config = dict(
    num_hidden_layers=9,
    hidden_size=256,
    n_experts=16,
    experts_per_token=2,
    d_expert=192,
    d_shared_expert=192,
    hidden_act='drelu',
    moe_layers=[0, 2, 4, 6, 8],
    router_score='sigmoid',
    normalize_top_k=True,
    routed_scale=1.5,
    balance_loss=0.0131,
    balance_bias=False,
    router_bias=True,
    init_std_router=0.00919,
    lr_router=0.00113,
    vocab_size=12677,
    norm='rmsnorm',
    norm_eps=1e-05,
    tie_word_embeddings='early',
    optimizer='soap_variant',
    learning_rate=0.00334,
    beta1=0.95,
    beta2=0.99,
    max_grad_norm=2.0,
    batch_tokens=[32768, 65536, 98304],
    max_seq_len=256,
    train_tokens=354900000,
    max_steps=6198,
    dataset='wikipedia_en',
)
Below are experts of layer 6 (counted from 0) of a mixture-of-experts language model. Rows are named router (the router's row for the expert), gate (a neuron's input weights, with its number), up (a neuron's input weights, with its number), down (a neuron's output weights, with its number) and show model dimensions 0-255. Each number is 128 + 24 x the weight over its row's rms, rounded and kept within 0 to 255.
After each expert's rows: a language model's description of what the expert responds to. This comes from a sample of Wikipedia text that the model never trained on.

# expert 7
router [112 167 147 141 164 129 106  95 116 107 119 130 139 159 142 118 149 179 151 145 134 160 101  96 173  90 119 131 168  79 198 125 130 127 111 121  77  86 101 165 132 122 124  75 133 116 148 126 152 132 128 158 130 100 103 157 126 123 111 175 151 127 129  83 118 159 105 144 134 116 170 164 156 143 176  94 129 136 153  78 123 126 134 105 131  92 142 128 115 152 137 125  90 128 127 141 136 145 132 121 149 124 182 117 132 125  73 142 149 141 125 135 109 104 120 117 145 108  82 144 117 107 151  85 127 142 109  99 100 124 131 160 148 133 160 125 129 144 138 142  87 118 118 142 130 120 110 114 121 107 157 121 120 111 139 126 124 122 111 118 115 115 120 165 147 165 167 111  89 174 109 145  79 131 138 126 122 153 148 149 135 107 180 103 136 154 143 130 112 171 157 132  87 152 142 154 141 133 100 108 150  82 120  99 104 126 127  86 143 111 113  84 128 142 108 117 106 141 141 115  90 134 192 100 135 145 173 121 111 154  78 108 118 183 136 131 131 112 147 120 153 137 104 137 106 123 101 120 104 149 115 119 157  98  96 153]
gate0 [137 139 191 125 106 171 112 164 119  79 139 112 118 138 116 134 160 113 103 148 127 169 119  90 121 139 169  99 128 109 156 106 156 173 136 111 168  93 111 115 128 129  98 148 148 115 104  87 109 114  89 143 117 148 115 121 146 133  99 141 150 146 106 138 135 110 164 158 147 112 137 158 138 117 136 135 112 149 144 126 158  99 139 123 140 105 133  82  89 133 121 120  96 108 137 159 148 186 103 125 175 105 109 143 164 136  84 131 116 138 158 127 116 111  90 103 148 105 101 143  96 108 143 121 163 153 130 131  69  99 119 142 101 164 121  97 155  99 111 158 164  87 199 149  88  95 185 133 155  81 116 104  76 149 126 130 129 114 152 133 148 124  94 143 148 158  80 158 131  98 101 115  84 113 118 109 122 129 111  92 120  62 106 140 143 131 149 105 152 143 132 107 103 160 160 115 138 149 172 112 130 108 128 144 149 124 126 113 169 141 138 152 159 132 108 124 131 133 164 136 128 142 126 134 152 152 172 111 145 135 130 125 155 123 135 143 143 107 128 139 152 136 113 131  94 138  95  98 122 124 150 139 141 124 107 127]
up0 [125 161 176 125 118 172  86 163 128 108 149 124 119 112 147 162 148 116 122 136 129 183 135  94 149 129 177 111 127 113 150 129 115 126 123 124 163 106 120 119 127 146 115 173 134 122 116 101  90 124 102 108 133 128 120 151 164 144 105 124 134 139 135 116 128 143 160 104 156 106 148 143 149 109 107 115  94 164 142 134 137 120 167 124 141 108 135  99  95 165 146 115 111 105 125 157 187 144 112 134 161 111 103 157 141 133 118 116 107 123 144 127 128 144  91 104 144  81 103 122  99  95 134 117 160 152 156  70  82  84 130 130  77 132 118 109 149  97 112 142 127 115 164 157  89 119 185 105 163  66 117 113  85 145 120 125 158 121 150 148 149 131 109 167 162 181 113 154 109 107 112 105  58  96 140 135 126 119 107 103 123 121 155 160 131 130 147  74 169 143 155 111 103 139 166 114 135 149 150 111 155 109 151 172 139 161 155 108 153 143 141 156 133 120 120 124 129 140 149 151 108 131 150 132 157 119 146  75 131 127 130 117 137 128 137 154 139 115 115 108 178 136 141 102 133 137  68  96 113 134 125 120  97 121 115 124]
down0 [106 172 132  93 125 148 132 120 124 129 113  82 162 143 151 125 129 109 138 101 127 140  97 124 133 122  74 107 115 134 116 182 151 100 108 101 108 119 117 120 171 165 134 119 110 153 106 128 113 104 131  90  88 175 146 121 147 122 130 124 145 128 173 145  92 125 137 126 148 128 133 118 134 147 137 103 144 147 146 147 119 114 117  92 136 118 106  92 118 139 151 123 154 112 111 153 103 116  75  71  78 138 166 157 150 129 135 109 115  97 108 112 114 176 130 127 151 106 147 126 158 118 144 140  53 132 132 145 183 211 144 144 141  96  91 138 163 128 118 142 119 153 141 137 103 168 142  89 131 137 136 131 148 164 112 131 114 154 106 114 114 138 145  87  93 110 108  81 135 130 116  74 129 104  92 127 189 122 131 149 133 101 115 124 171 138 130 121 158  82 175 132 156 155 137 155 118 120 139 108 138 118 128 112 118 147 150  94 115 147 122 142  92  93 109 149 141 138 133 116 130 116 133 167 148  93 122 114 162 122 134 118 151 141 101 133 114 148  95 132  68 176 132 126  95 143 118 158 137 142 127 120 160 137 164 142]
What it handles: Table scores and statistics. Numbers, slashes and cell bars inside tables of review scores, election votes and percentages, and sports schedules, e.g. 8/10, 53.4%, Opponent.

# expert 2
router [168 147 167 135 111 141 131  96 110 100 115 109 109 130 139 128 140 151 135 164 123 138 157 111 125 162  87  88 144  84 171 127 144 129  78 150 126 110  98 168 145 154 131 122 120 100 122 158  92 122  90 104 149 114  89 125 144  89 106 119 105 120 120 136 132 121 107 104 141 141 160 133 119 154 154 141 155 132 142  72 110 141 106 112 175 119 136 131 154 101 104 110 134 133 108 141 130 171 112 109  89 134 159 114 142 146 157 138 128 125 127 156 122  58 108 111 116  94 122 151 173 158 185 101 132 128 102  82  97 124 152 177 117  97 131 119 133 133  87 101 116 114 157 120 126 125 110 120 126 111 111 136 113 107  88 100 145 179 141 131 112 128 121 144 103 153 158  99 125 143 110 129 134 119 128 100 111 171 118 118 163  94 129 111 134 135 121 115 117 147 118 138 130 111 145 170 120  94  98 129 159 162 114 140 126 133  72 150 149 161  95 136 103 129 110 146 120 170 156 127 129 124 183 100 131  90 145 136  80 119 120  94 114 103 132 105 173 121 151 103 143 127 102 120 111 137  94 154  61 168 104 115 167 134 170 155]
gate0 [100 131 117 137 186 143 123 139 161 159 154 108 138 122 142 194 132 143 111 158 122 149  96 115 117 155  79 104  81 145 113  71 118 186 125 139 132 113  97 100 126 123 134 149 113  98 142 135  89  96 145 141 129 144 138 129 123 154 133 111 122 127 155 116 128 157 186 136 166 114 135 132 136  96  96 109 151 149 103  98 113 117 141 148 141 115 124 106 105 188 108 143 147 175 122  60 104 163 112 161 131  90 121 149 153  94 155 120 115 144 151 158 137 105  53 163 137 124 144 153 154 113  99 120 146 128 111 159 105 135 133 126 131 156 154 121  91 104 146  91 130 117 149 105 103 137 118 129 163 126 137 107 120 124 130 133 120 102 117 169 106 117 112 103 132 132 143 122 140 159 107 118 109  99 152 145 131 132 135  91 144 121 147 162  64 111 157 130 182 175 144 146 103 172 153 153 143 113 121 137 117 122 147 169 131 148 137 136 130 135 155 159 103 144 123 136  94 121  80 120 135  99 120  90 113 118 150 142 101 104 141 150 140 133 122 119 110  94 157 143 163 134 145  83  94 154 104 152 141 121 163 149 129 101 143 101]
up0 [120 145 156 146 170 135 161 129 160 152 115 109 114 143 117 175 126 115 121 167 122 152 114 120  98 184  77  83  93 111 120 106 129 154 154 156 104 101  89  79 130 104 133 128 109  86 121 118  92  81 131 121 151 133 141 111 122 162 112 139  94 156 128  95 106 152 171 142 159 104 115 122 149 123 147 111 141 133  88 126 115 111 115 134 107 133 149  99 117 119 146 123 132 154 112  90 100 157 109 185 111  95 124  99 150  82 111 135 114 159 154 125 142 151  68 132 140 108 161 129 128  92 107 122 150 125  86 131 118 137 143 157 158 178 149 122 139  75 137 111 134 118 165 113 125 111 125 149 136 112 154 127 102 151 135 133 134  69 126 166 102 134 114  94  92 128 136 108 147 152 120 117 105  79 154 155 125 140 118  63 133 111 158 131  86  82 141 127 180 129 127 124 101 180 152 147 103 113 127 154 140 140 137 144 140 122 148 122 118 135 165 142  93 117 124 127 134 103 104 107 142  95 110  92 152 143 119 142 112 110 109 146 134  96 136 157 110  89 159 161 147 164 131  98  89 147 117 121 151 140 137 132 129  99 104 117]
down0 [136 138  91 153 129 122 123 121 122 172  92 126 120 150 167 129 154 204 122 151  99 166 125 169  93 170 121 149 160 129 139  97 156 104 142 121  95 127 119 102 137 101 113 122 141 150 141 132 128 138 120  96 115  86 130 149 129 188 185 142 147 134 106 132  93 110 136 100 138 143 134 122  89 146 142 130 170 119 187 133 122 124  96 117 128 141 130 127  91 120 121  90 135  57 120 122 122 136 101 133 122  78 131 137 132 159 118 148 107 136 129 169 151 131 166 133 119 143 106  92 123 140 130 136 148 138 116 133 130 112 117 102 112 107 130 152 125 138 162 165 199 136 113 121 123 132 159 140 111  99 131 110 128 148 149 136 104 128 100 129 114  89 129 131 165 128  98 104 134 109 115 137 126 113 133 134 107 126  91 152 119 135 154 169 138 130 143 126 153 118 124 162 119 167 144 164 155 145 126 103 144  93  86  95 132 125 137  85 134 125 144 111  81  97 116  67 111 132  83 175  99 120 109  98  91 126 148 103 141 116 117  80 116  87  84 151 139 111 112 122 104 108 153  88 132 132 163 156 195 123 140 131 148 158 132 124]
What it handles: Common nouns and demonyms. Head nouns and nationality adjectives ending noun phrases after the or a, such as University, League, village, French, Places.

# expert 4
router [126 123 151 153 140 103 143 113 109 115 133 132 142 133 123  90  62 142 152 140 124 149 105 110 144 155  76 122 134 109 120 102 106 129  44 121  89 108  73 167 150 137 119  91 156 127 127 140 119 140 114 175 101 160 103 143 100 107 125 134 119 127 109  95 170 134 149 124 137 148 137 113 141  97 143 103 112 116 131  92 135 122  93  82 151 119 107 115 124 185  93 132 123  81 115 115 114 172 138 124 118 130 189 130 127 132 137 156 133 156 121 142 111  81 108 119 111 109 141 137 157 133 126  92 144 118 145 116 117 120 112 138 140 113 165 148 127 106  96 143 108 114 135 124 126 120 109 119 130 122 134 109 149 131 128 104 143 120 152 113 104 130 139 135  96 148 172 150 134 132 105 108 133 148 157  78 132 180 122 178 166 116 175 126 113 149 134 144 118 157  81 141  89 141 162 160 121  88 123 165 140 117  96 109 110 156 120 125 131 128  92 125 130 161 159 135  97 156 118 131  64 135 128  72 144 110 148 180  84 128 136 114 126 146 142 126 121  98 163  97 146 131  94 100 138 136 120 153  73 101 120  98 148 125 173 134]
gate0 [113  97 156 147  90 143 116 113 177 110 140 136 136 106 124 144 120 183 104 126  77 151 147 100 124 126 120 117 119 133  97 135 163 128  89 116 174 137 144 205 121 139 112 137 184 117 195 174 118 151 184 120 154 175 121 111 152 108 137 122  90 155 148 129 131 155 125 137  82 123 139 129 152 126 142 145 116 144 122  96  97 111 128 140 145 118 178 110 128 134 156  85 135 138 183 136 113 133 148 142 102 169 132 125 134 147 131 166 127 156 130 143 147 122 117 166 124 160 152  92 143 102 105 144 140  68 138 133  95 102 130 161 107 150 142 109 139 102 123 105 106 106 143 120 134 118  95 122 100 119 162 138 106 119 125 111 130 140 137 134 135 128 147 128 143  91 126 111 187 185  88 150 104 108 147 160 130 147 146 134 113 122 129 142 140 116 129 130 111 103 107  93 165 132 134 133 103 142 116  92  95 127 116 179 136 103 132 138  94 144 149 145  89  89 144 144 106 155 153 109 125 158 119  93  67 164 134 129 123 126 129 154 152 133  83 150 172 128 132 154  95 120 118 138 151 130 119 140 109 167 122 143 109 163 118 135]
up0 [109 122 139 134  70 165 124 104 168  94 123 127 147  97 123 136 108 171 119 166  76 142 126  94 126 113 116 138 134 152 115 133 168 130 111 101 123 126 166 174 121 142 110 170 166 119 170 132 131 149 153  80 133 172 110 113 142 122 144  98 119 170 130 130 167 106  81 145  96 122 150 106 145 145 135 152 111 160 118 104 109 136 132 167 141 132 182 102 127 145 119 112 116 136 147 121 139 154 128 120 109 128 141 179 154 142 126 165 182 146 150 139 111 137 130 176 117 108 107 110 150 137  96 176 148  87 174 133 106 111 140 163 100 146 155 110 125 107 111 115 117  96 167 131 141  97  69 111 134 146 129 131  98 148  95  84 145 127 141 112 135 136 124 154 162 123 139 143 172 159  95 165  93  82 143 131 122  84 150 137 104 131 135 153 158  94 130 133 138 146 121 140 154 127 143 149 112 157 123  84  97 121 120 173 161  87  97 138 144 108 158 148  94 103 149 136 121 149 156 119 117 161 131  92  97 118 157 119 119 133 115 163 132  90 106  97 149  92 108 153 124 107 102 142 149 142 124 116 107 121 148 136  98 131 127 131]
down0 [ 74  73 189 102 104  93 147  79 157 142 101 165 126 123 141 132  94 104 130 114 115 131 129  96 115 162 136 103 152 134 175 109 152 138 102  94  97  92 168 135 100 117 124 122 142 149 143 131 159 103 105 144 143 142 118 144 118 105 129 119 128 136 141 150 131 122  86 143 115 133 122  92 142 134 140 117  84 144 143  95 127 114 123 139 164 122 147 140  57 145 109 139 132 105 102 100 121 119 107 133 131 150 123 161 115 170 130 129 126 136  69 152 107 142 116 127 123 147 153 148  78 157 113 101 141 182 146 171 151 159  87 114 112 140 112 116  57 120 109 132 103 122 107 134 140 139 120 117 143 152 139 124 130 124 151 123 130  98 164 107  99 114 138 153 124  96 152 175 129 121 158 142 128 102  76 149 161 110 151 147 134 171 127 119 135 122 157 127 122 126 138 112  93  83 176 106 134 115 110 118 131 136 134 150 153 135 129 141 137  94 151 131 136 150 131 150 115  86 139 117  82 104 143  57  90 111 142 125 133 105 171 103 151 152 161 122 140 133 152 122 130 126 101  85  89 127 112 118 109  72  97 135 106 145 131 144]
What it handles: Numbers, dashes, separators. Digits, year prefixes, en dashes, commas and odd spacing characters inside numeric data, tables and formulas, such as 20 in 2017, 24–28, 12,600.

# expert 5
router [109 144 151 184 150 164 136 111  90 116 143 111 124 130 108 108 111 143 142 199 110 152 116 101 161 134 116 139 119 100 201 110 161 169 100 136  89 119  96 138 152 157 122 117 168 106 122 144 137 133 115 110 115 117 110 165 127  91 107 146 151 109 113 122 129 127 134 113 134 105 121 171 124 121 113 142 117 128 157 122 120 170 124 123 148 133  97 135 135 123 157 122 128  77 161 118 138 156 123 111  78 134 180 122 110  96 125  58 122 144 117 158 131 105  86  89 117 127  90  98 162 110 110 141 141 127 114 100 112 116 122 158  93 120 149 135 141 116 134 116 111 130 132 127 138 157 132 144 124 127 136 111 149  85  97  71 138 134 139 119 127 165 151 135  86 116 157 103 142 156 105 112 133 158 109  79 143 113 123 132 154 108 149 130 119 158 160 136 131 155 136 173  97 152 157 158 101  97  80 140  74 122 112 137 112 140 122 103 113 125 126 108 108 137 137 141 141 145 131 109  89 128 122 143 164  67 114 159 104 141 109 122 147 109 158  57 139  92 160 126 118 133 120  84 134 141 107 141  68 141 136 132 115 132 153 161]
gate0 [131 127 158 173 112  91 130 134 124 119 152 125 114 180 125 117 114 128 121 148 115 134 131  92 129 144 103 126 103 123 100 115 153 115 133  84 123 110 131 135 145 155  99 117 133 144 129 184 133 150 118 106 121 134 121 156 118  91 103 101 112 150 145  74 145 124 144 166 138 138 128 157 146 115  97  90 106 112 110 129 105 103 133 128 113 144 114 123 116 123  98 119  94 156 132 174 115 104 103 124  79 120 135 162 141 124  74 148 119 125 128 152 123 126 148 113 101 122 110 167 153 115 142 141 133  75 116 118 115 136  84 135 133 158 159 115 145 112  86 148  98 110 153  85 122 115 140 143 129 142 139 157  84  80  65 149 141 125 179  81 137 159 119 146 124 109 135 169 151 143 112 116  97 111 103 167 108 134 157 138 161  93 117 173 136 144 145 126 141 143 136 147 136 102 134 132 100  89 108 150 116 116  79 175 102 146  80 152 119 114 136 143 193 107 149  93 136 117 109  96 125 157 135 116 148  92  77 161  82 164  93 152 145 135 137  98 158 126 191 157 153 114 135 152 107 143 113 117 121 123 147 128  96 138 160 136]
up0 [132 109 150 172 106  82 158 125 108 117 143 132 111 172 102 104 132 102 125 137 138 139 135 104 142 131 112 128 115 105 110 115 128 123 138  91 128 132 108 125 136 176  96  80 114 141 131 173 146 147 135 103 117 126 141 141 152 109 131 104 129 109 149 104 118 127 148 132 114 133 113 157 134 128 115 137  91  89 107 178 125  85 149 138 104 152 107 145 137 126  94 122  97 149 171 196 112  95 125 124 116  95 114 119 150 121 106 137 144 105 130 119 148 116 174 107  67 142 142 158 125 110 139 138 145  85 107 134 119 128 103 130 128 159 169 137 121 101  96 113 100 100 142  63 141 110 171 142 135 148 109 134 109 107  72 154 153 141 182  98 176 144 157 134 109 118 120 163 144 160 128  93 113 141  84 165 127 115 137 118 158  94 136 157 143 125 118 124 138 161 139 152 142 110 119 135 107 107 113 138 107 122  62 146  74 117 100 160 123  94 139 139 159 127 148  81 145  87 117 107 124 160 115 102 164  91 112 156  92 141 104 142 167 134 148 121 172 128 166 167 133  90 150 125 165 119 111  92 126 129 123 141  99 139 144 142]
down0 [107 160 111 112 158 170 112 118 177 105  95 158 134 153 185 141 127 146 137 140 113 109 109 135 154 140  84 129 171 131 117 144 147 136 138 120 124 138 101 174 114  94 127 140 161 128  97 138 125 131 133  95 115 109  83  86 188 138 156 111 114 145 130 143 124 138 117 137 131  99 114 105 140 115 119 155 159 126  87 150 144 156 106 101 157 112 136 129 133 146 139  99 175 130 111  71 165 147 125 102 127 134 131 108 132 134 135  81 173 123 154 147 128  72 103 156 135 123 120  95 129 137 122 169  93 122 123 120 162 120 117 129  84 151 114  81 105  97 133 148 116 115 169 133 118 107 166 134 143 141 113 135 149 115 132 137 150 133 126 140  79 121 118 134 173 120  98  87  90 112 182 113 161 120 144 121 141 148 107 142 120 139  83  93 126  82 138  96  99 110  75 125  95  72 117 115  95 193  93 106  96 144 119 119 151 122 140 137 113 115 100 130 149 162 126 117 131 142 133 135 116 109 117 152 128 180 125 102 143 100 111 100 151 128 112 163 159 169  83 108 154 119 118 170 130 133 137 119 120  97 137 117 122 125 106 145]
What it handles: Year digits, taxonomy. Final digits of years after 18, 19 or 20 (18-88, 20-07), "of" in prose, and taxonomy infobox terms such as classification.

# expert 8
router [ 68 145  98 178  85 143 143 103 128 119 130 149 140 128 107  97  97 150 113 157 129 153  86 150 121 151  86 111 133 122 130 138 112 150  99 147  94 112 152 140 169 149 130  94 108 127 134 132 117  99 127 151 147 166 105 130 102 126 137 150 130 187 126 150 166 107 167 137 136 121 156 130 116  99 102 125 139 100 166 140 112 149 168 116 145 144 100  96 109 132 105  84 159 123 154 171 160 131 137 162 116 158 124 143  94 112 118 142 108 108 117 122  77 126  92 134 116 125  91 142 171 137 172 118 125 178 166 136 104 134 147 146 128  96 202 121 147 115  67 129 108 120 133 119 137 144 103 111 142 123 139 119 115 122 128  90 136 112 143 126 147 162 122 143  92  97 139 123 130 163 101 141 117 105 104  95 103 142 149 151 149 150 161 134 111  98 147 145 142 105 140 114 104 117 168 113  63 109  90 150 134  92 112 135 126 118 122 102 156 155 108 134  84 114 102 147 146 158 135  87  99 131 127 121 129  83 167 127 153 147  99 123 132 126 184 126 154 114 151 133 146 104 152 114 112 134  99 128 132 108 117 152 175  97 122 154]
gate0 [126  86 137 137 120 171 115 118 165 153 121 119 151 115 147 122  79 145 156  96 114 133 129 113 153 132 154 137  84 145 130 133 159 160 120 147 143 114 108 197 153 146 109 146 118  97 159 105 125  94  91 164 141 106 142 121 145 121 107 171 153 121 150 149 106 149 173 164 150 107 112 140 115 109 148 137 120  94  98 142 160 114 110 123 115 113 148 139 137 128 106  98 119 106 171 131 108 142 140 126 155  87 101 104 111 118 160 169 128 100 140 112 141 117  76  73 129 120 132 138 134 155 109 155 123  87  95 145  98 126  83 129 143 124 121 130 185 136 189 114 125 137 150 154 137 129 156 134 120 107  93 144 157 132 119  46 120 148 166 153 149 169 110 113 103 171 141 118 125 178 141 121 114 102 113 113 121 143 155 134 150 125 151 125 136 139 135 167 131 144 115 128  88 146 140 134 136  95 159 134 117 112  97 116 122 153 131 128  98 112 114 127 158 205 126 129  98 109 115 129  87 145  93 139 163 155 160 134 114  94  97  88 137 111 112 105 149 117 150 145 141 119 122  93 159 119 118 137 151  93 139 152 154 164 124  94]
up0 [118  96 124 130  87 165 103 138 182 161 130 109 130 104 159 104  82 122 128 105 116 113 116 120 161 150 142 132  64 160 119 139 136 182 117 145 134 135 120 194 177 163 124 111 122  89 190 102 149  73 113 150 131 126 148 108 145 118 120 166 155 103 160 136 118 134 171 147 112 106 135 133 159 114 145 129 103 116 120 128 135 106 116 105 111 108 136 134 147 123 106 118 134 117 193 135  87 149 138 142 136 101 101 119 125 113 164 151 105  94 111 128 154 132  77  91 151 139 127 125 152 117 117 153 125  85 114 144 121 130 107 121 151 139 119 164 142 150 152 124 123 116 147 147 137 173 134 132  94 138  89 126 174 138 130  69 101 133 156 136 186 155 144 134 108 146 194 131 111 166 143 130 116  94 120 114 131 130 141 170 147 124 156 142 122 154 132 170 101 147 130 132 119 128 142 143 136  76 153 108 122 122  88 112  79 129 129 125  60 123 128 116 146 157 117 143  83 126 110 132  89 155 114 136 139 151 125 122 123 104 118  87 134 124 125 137 149 129 161 147 138 118 138 104 150 110 151 141 150  93 138 149 153 131 124  90]
down0 [ 75 143 134 108 142 127 172 159 121 115 144 139 135 153 120 133 105 156  90 147 140 148  77 166 127  99 154  98 159 144 141 126  81 113 117 112 117 150 109 126 133 112 131 116 131 145 162 122 101 151 155 117  84 158 134 119 141 160  68 112 123 181 171 142 112  95 126 131  97 103 153 124 152 111 130  96 115 107 151  91 139 109 120 129 145 161 120 153  76 143 115 128 152  85  73  93 147 133 147 118 129 123  79 181 107 147 128 142 127 154 103 140 136 191 161 180 115 116 106 149 135 117  95 168 140 114 132 116 103 114 142  89 100 120 109 110 125 134 133 117 108 134 133 114 166 128 102 132 132 162 149 129 126 124 145 126 124 135 146 140 146 121 127 121 146 174 155 139 182 136 149 115 102 135 146  88 101 154 114 114 149 172 100 136 139 138 120 115 132 119  73 104 114  95 147 105  97 104 116 171 145 129 153 110 131 133 152 127 156  74 144 111 130 150 101 138 149 151 133 139 154 110 134 123 107 163  65 143 117  84 128 158 130 177 111 110 127 145 118 114 102 136 118 108 190 129  95 129 155 143 155 124 126 144 154 155]
What it handles: Prepositions and conjunctions. Function words linking phrases, mostly before the or a, such as of, in, and, to, with, at, by, from.

# expert 15
router [161 154 161 151 118 138 105  86 115  94 155 102 157 116 119  79 135 131 134 140 111 146 126 100 192 137  88 132 163 115 147 113 132 130  91 131 113 115  82 126 147 104 112  91 113 120  99 158 143 119 130 135 182 135 110 135 135  74 119 159 158 107 118 125 159 106 140 147 122 140 173 146 155 122 117 111 154 136 158 116 130 122 131 108 135  93 144 116 167 126  75 138 139 112 140 145 114 132 118 111 126 105 183 103 125 151 154 135 124 164 111 148 132  61 128 110 127 116  79 144 144 100 170 124 111 135  88  59 117 116 114 121 117 124 140 160 145 145  97 113 115 116 162 114 129 172  91 120 126 123  99 130 130 109 104 123 130 159 155 139  91 122 104 145 121 150 151 142 112 156 117 139 142 150 151  97 111 159 139 160 147 125 126 112 136 165 150 114 109 140 121 147 111 107 135 157 116 100 107 141 130 107 132 128 103 111 124 150 122 132  68  73 167 167 108 136  95 158 145 140 124 110 168  81 156  89 117 147  63 118 140 113 128  90 144 125 147  99 145 122 146 115 103 119 131 112 103 161  86 156 102 145 181 146 141 145]
gate0 [ 98 143 152 125 163 144  87 156 166 119 123 107 131 149 127 131 132 152 150 145  96 106 159 117 160 125 119 127 167 182 174 123 129 126 117 126 119 126 142  86 135 135 120  70 117  86 117  84 137 169 166 131 145 137 126  96 125 123 133 163  99 129 154 100 113 129 132 137  88 156 156 122 131 150 129 123 154 184  97  82 169  90 119  81 130 147 130 100 134 146 106 137 143 131  97  94 100  94 112 160 140 125 133 137 115 151 131 112 171  88 135 132 119 109 116 141  99 129  82 172 112 105 114 117 146 114 178 114 117 148 118  99 128 117 176 162 154 165  87 103 107 153 158 103 157 131 119  84 162 112 140 160  81 115 127 137 121 141 129 153 140 125 136 133 135 158 168 105 122 135 109 104 130  83 146 150 131 134 117 111 102 164 114 125 129 173 141 129 155 134 132 119 113 134 145 109 150 135 130 112 105 154 122 128 119 149 149 131 160 141 124 139 110 129 189 122 135  90 148 151 147 122 148 189  77 137  89 104  82 115 163  97 122 142 145 193 118 124 123 153 139 114 142 154 156 114  75 121 128 157 119 146 137 144 120 131]
up0 [ 94 163 154 146 140 142 115 137 139 117 135 123 156 158  93 128 121 177 157 150 111 136 131 102 166 102 135 107 145 174 168 144 170 134 124 116 101 118 149 100 142 105 122  82 146  92 126 124 138 148 173 135 138 121 137 122 133 115 105 112 102 138 127 123 137 129 100 145 124 110 154 136 118 135 115 108 191 147  80  78 156 110 156  97 155 131 126  98 109 154 112 143 137 151 123 139 114 115 143 132 151 124 138 138  83 140 119 151 159 127 157 140 127 130  95 149 117  89  95 146 104 120  84 128 167  65 164 102 112 127 120 133 153 136 166 129 146 159 112 113 104 138 147 137 143  78 118  80 163 135 138 187  67 127 133 107 114 146 105 161 134 155 129 153 120  98 174  88 132 150  75 128 114  88 160 123 112  89 149  73 103 146 120 154 122 172 148 169 148 154 133 125 158 115 132 142 174 131 117  76 130 118 137 141 120 161 132 127 146 160 100 123 140 119 169 140 118  90 184 129 163 148 140 158 101 118  96 124 103 108 120 100 142 142 146 144 133 107 138 133 138 141 125  97 147 135  84 141 135 118 116 107 114 154 143 123]
down0 [119 147 124 118 150 139 169 150 146 164 142 191 169 134 120 132 106 138 155 114 141 148 119 139 142 165 133 121 137 140 122  54 108 130 133 117 142 129 120 139 119 134 162 125 150 154 141 107 139 150 132 101 178 113 101 136 127 147 136 137 164 166 128 126 171 128 113  91 132 124 134 150 128 133 141 159 117 133  99 136 136 152 127 120 140  91 121 154 111 150 106 153 151 149  86 146 156 139 139  82 111 129 111 161 124 144  70 111 150 141 120 163  98 144 124 132 123 124 118 131 151 127 113 108 150 137 174 114 139 113 144 137 150 138 164  96 101 153 141 165 101 109  77 116 164 160  84  83 127 149 123 131 159 144 165  93 133 132 127 121 153 181 128 174 117 157  73 131 120 141 129 138 143 159 118 141 129 122 128  73 133 104 190 134 151 120 113 137 148 185 155 146 147 148 101 140 127 126 133 125 118 138 132 139 108 144 187  89 147 123 137 120 100 112 137  96 141 108 146 118 194 148 109 128 148 146 139 194 105 119 135 112 113 139 139 110 101 118 106 153 162 110 185 120 127 110 176 140 146  88 135 106 146 184 122 132]
What it handles: Plural nouns, title words. Plural nouns and suffixes such as games, people, -ations, -ers, and capitalized words inside organization or chart names, e.g. Industry, Singles, Times.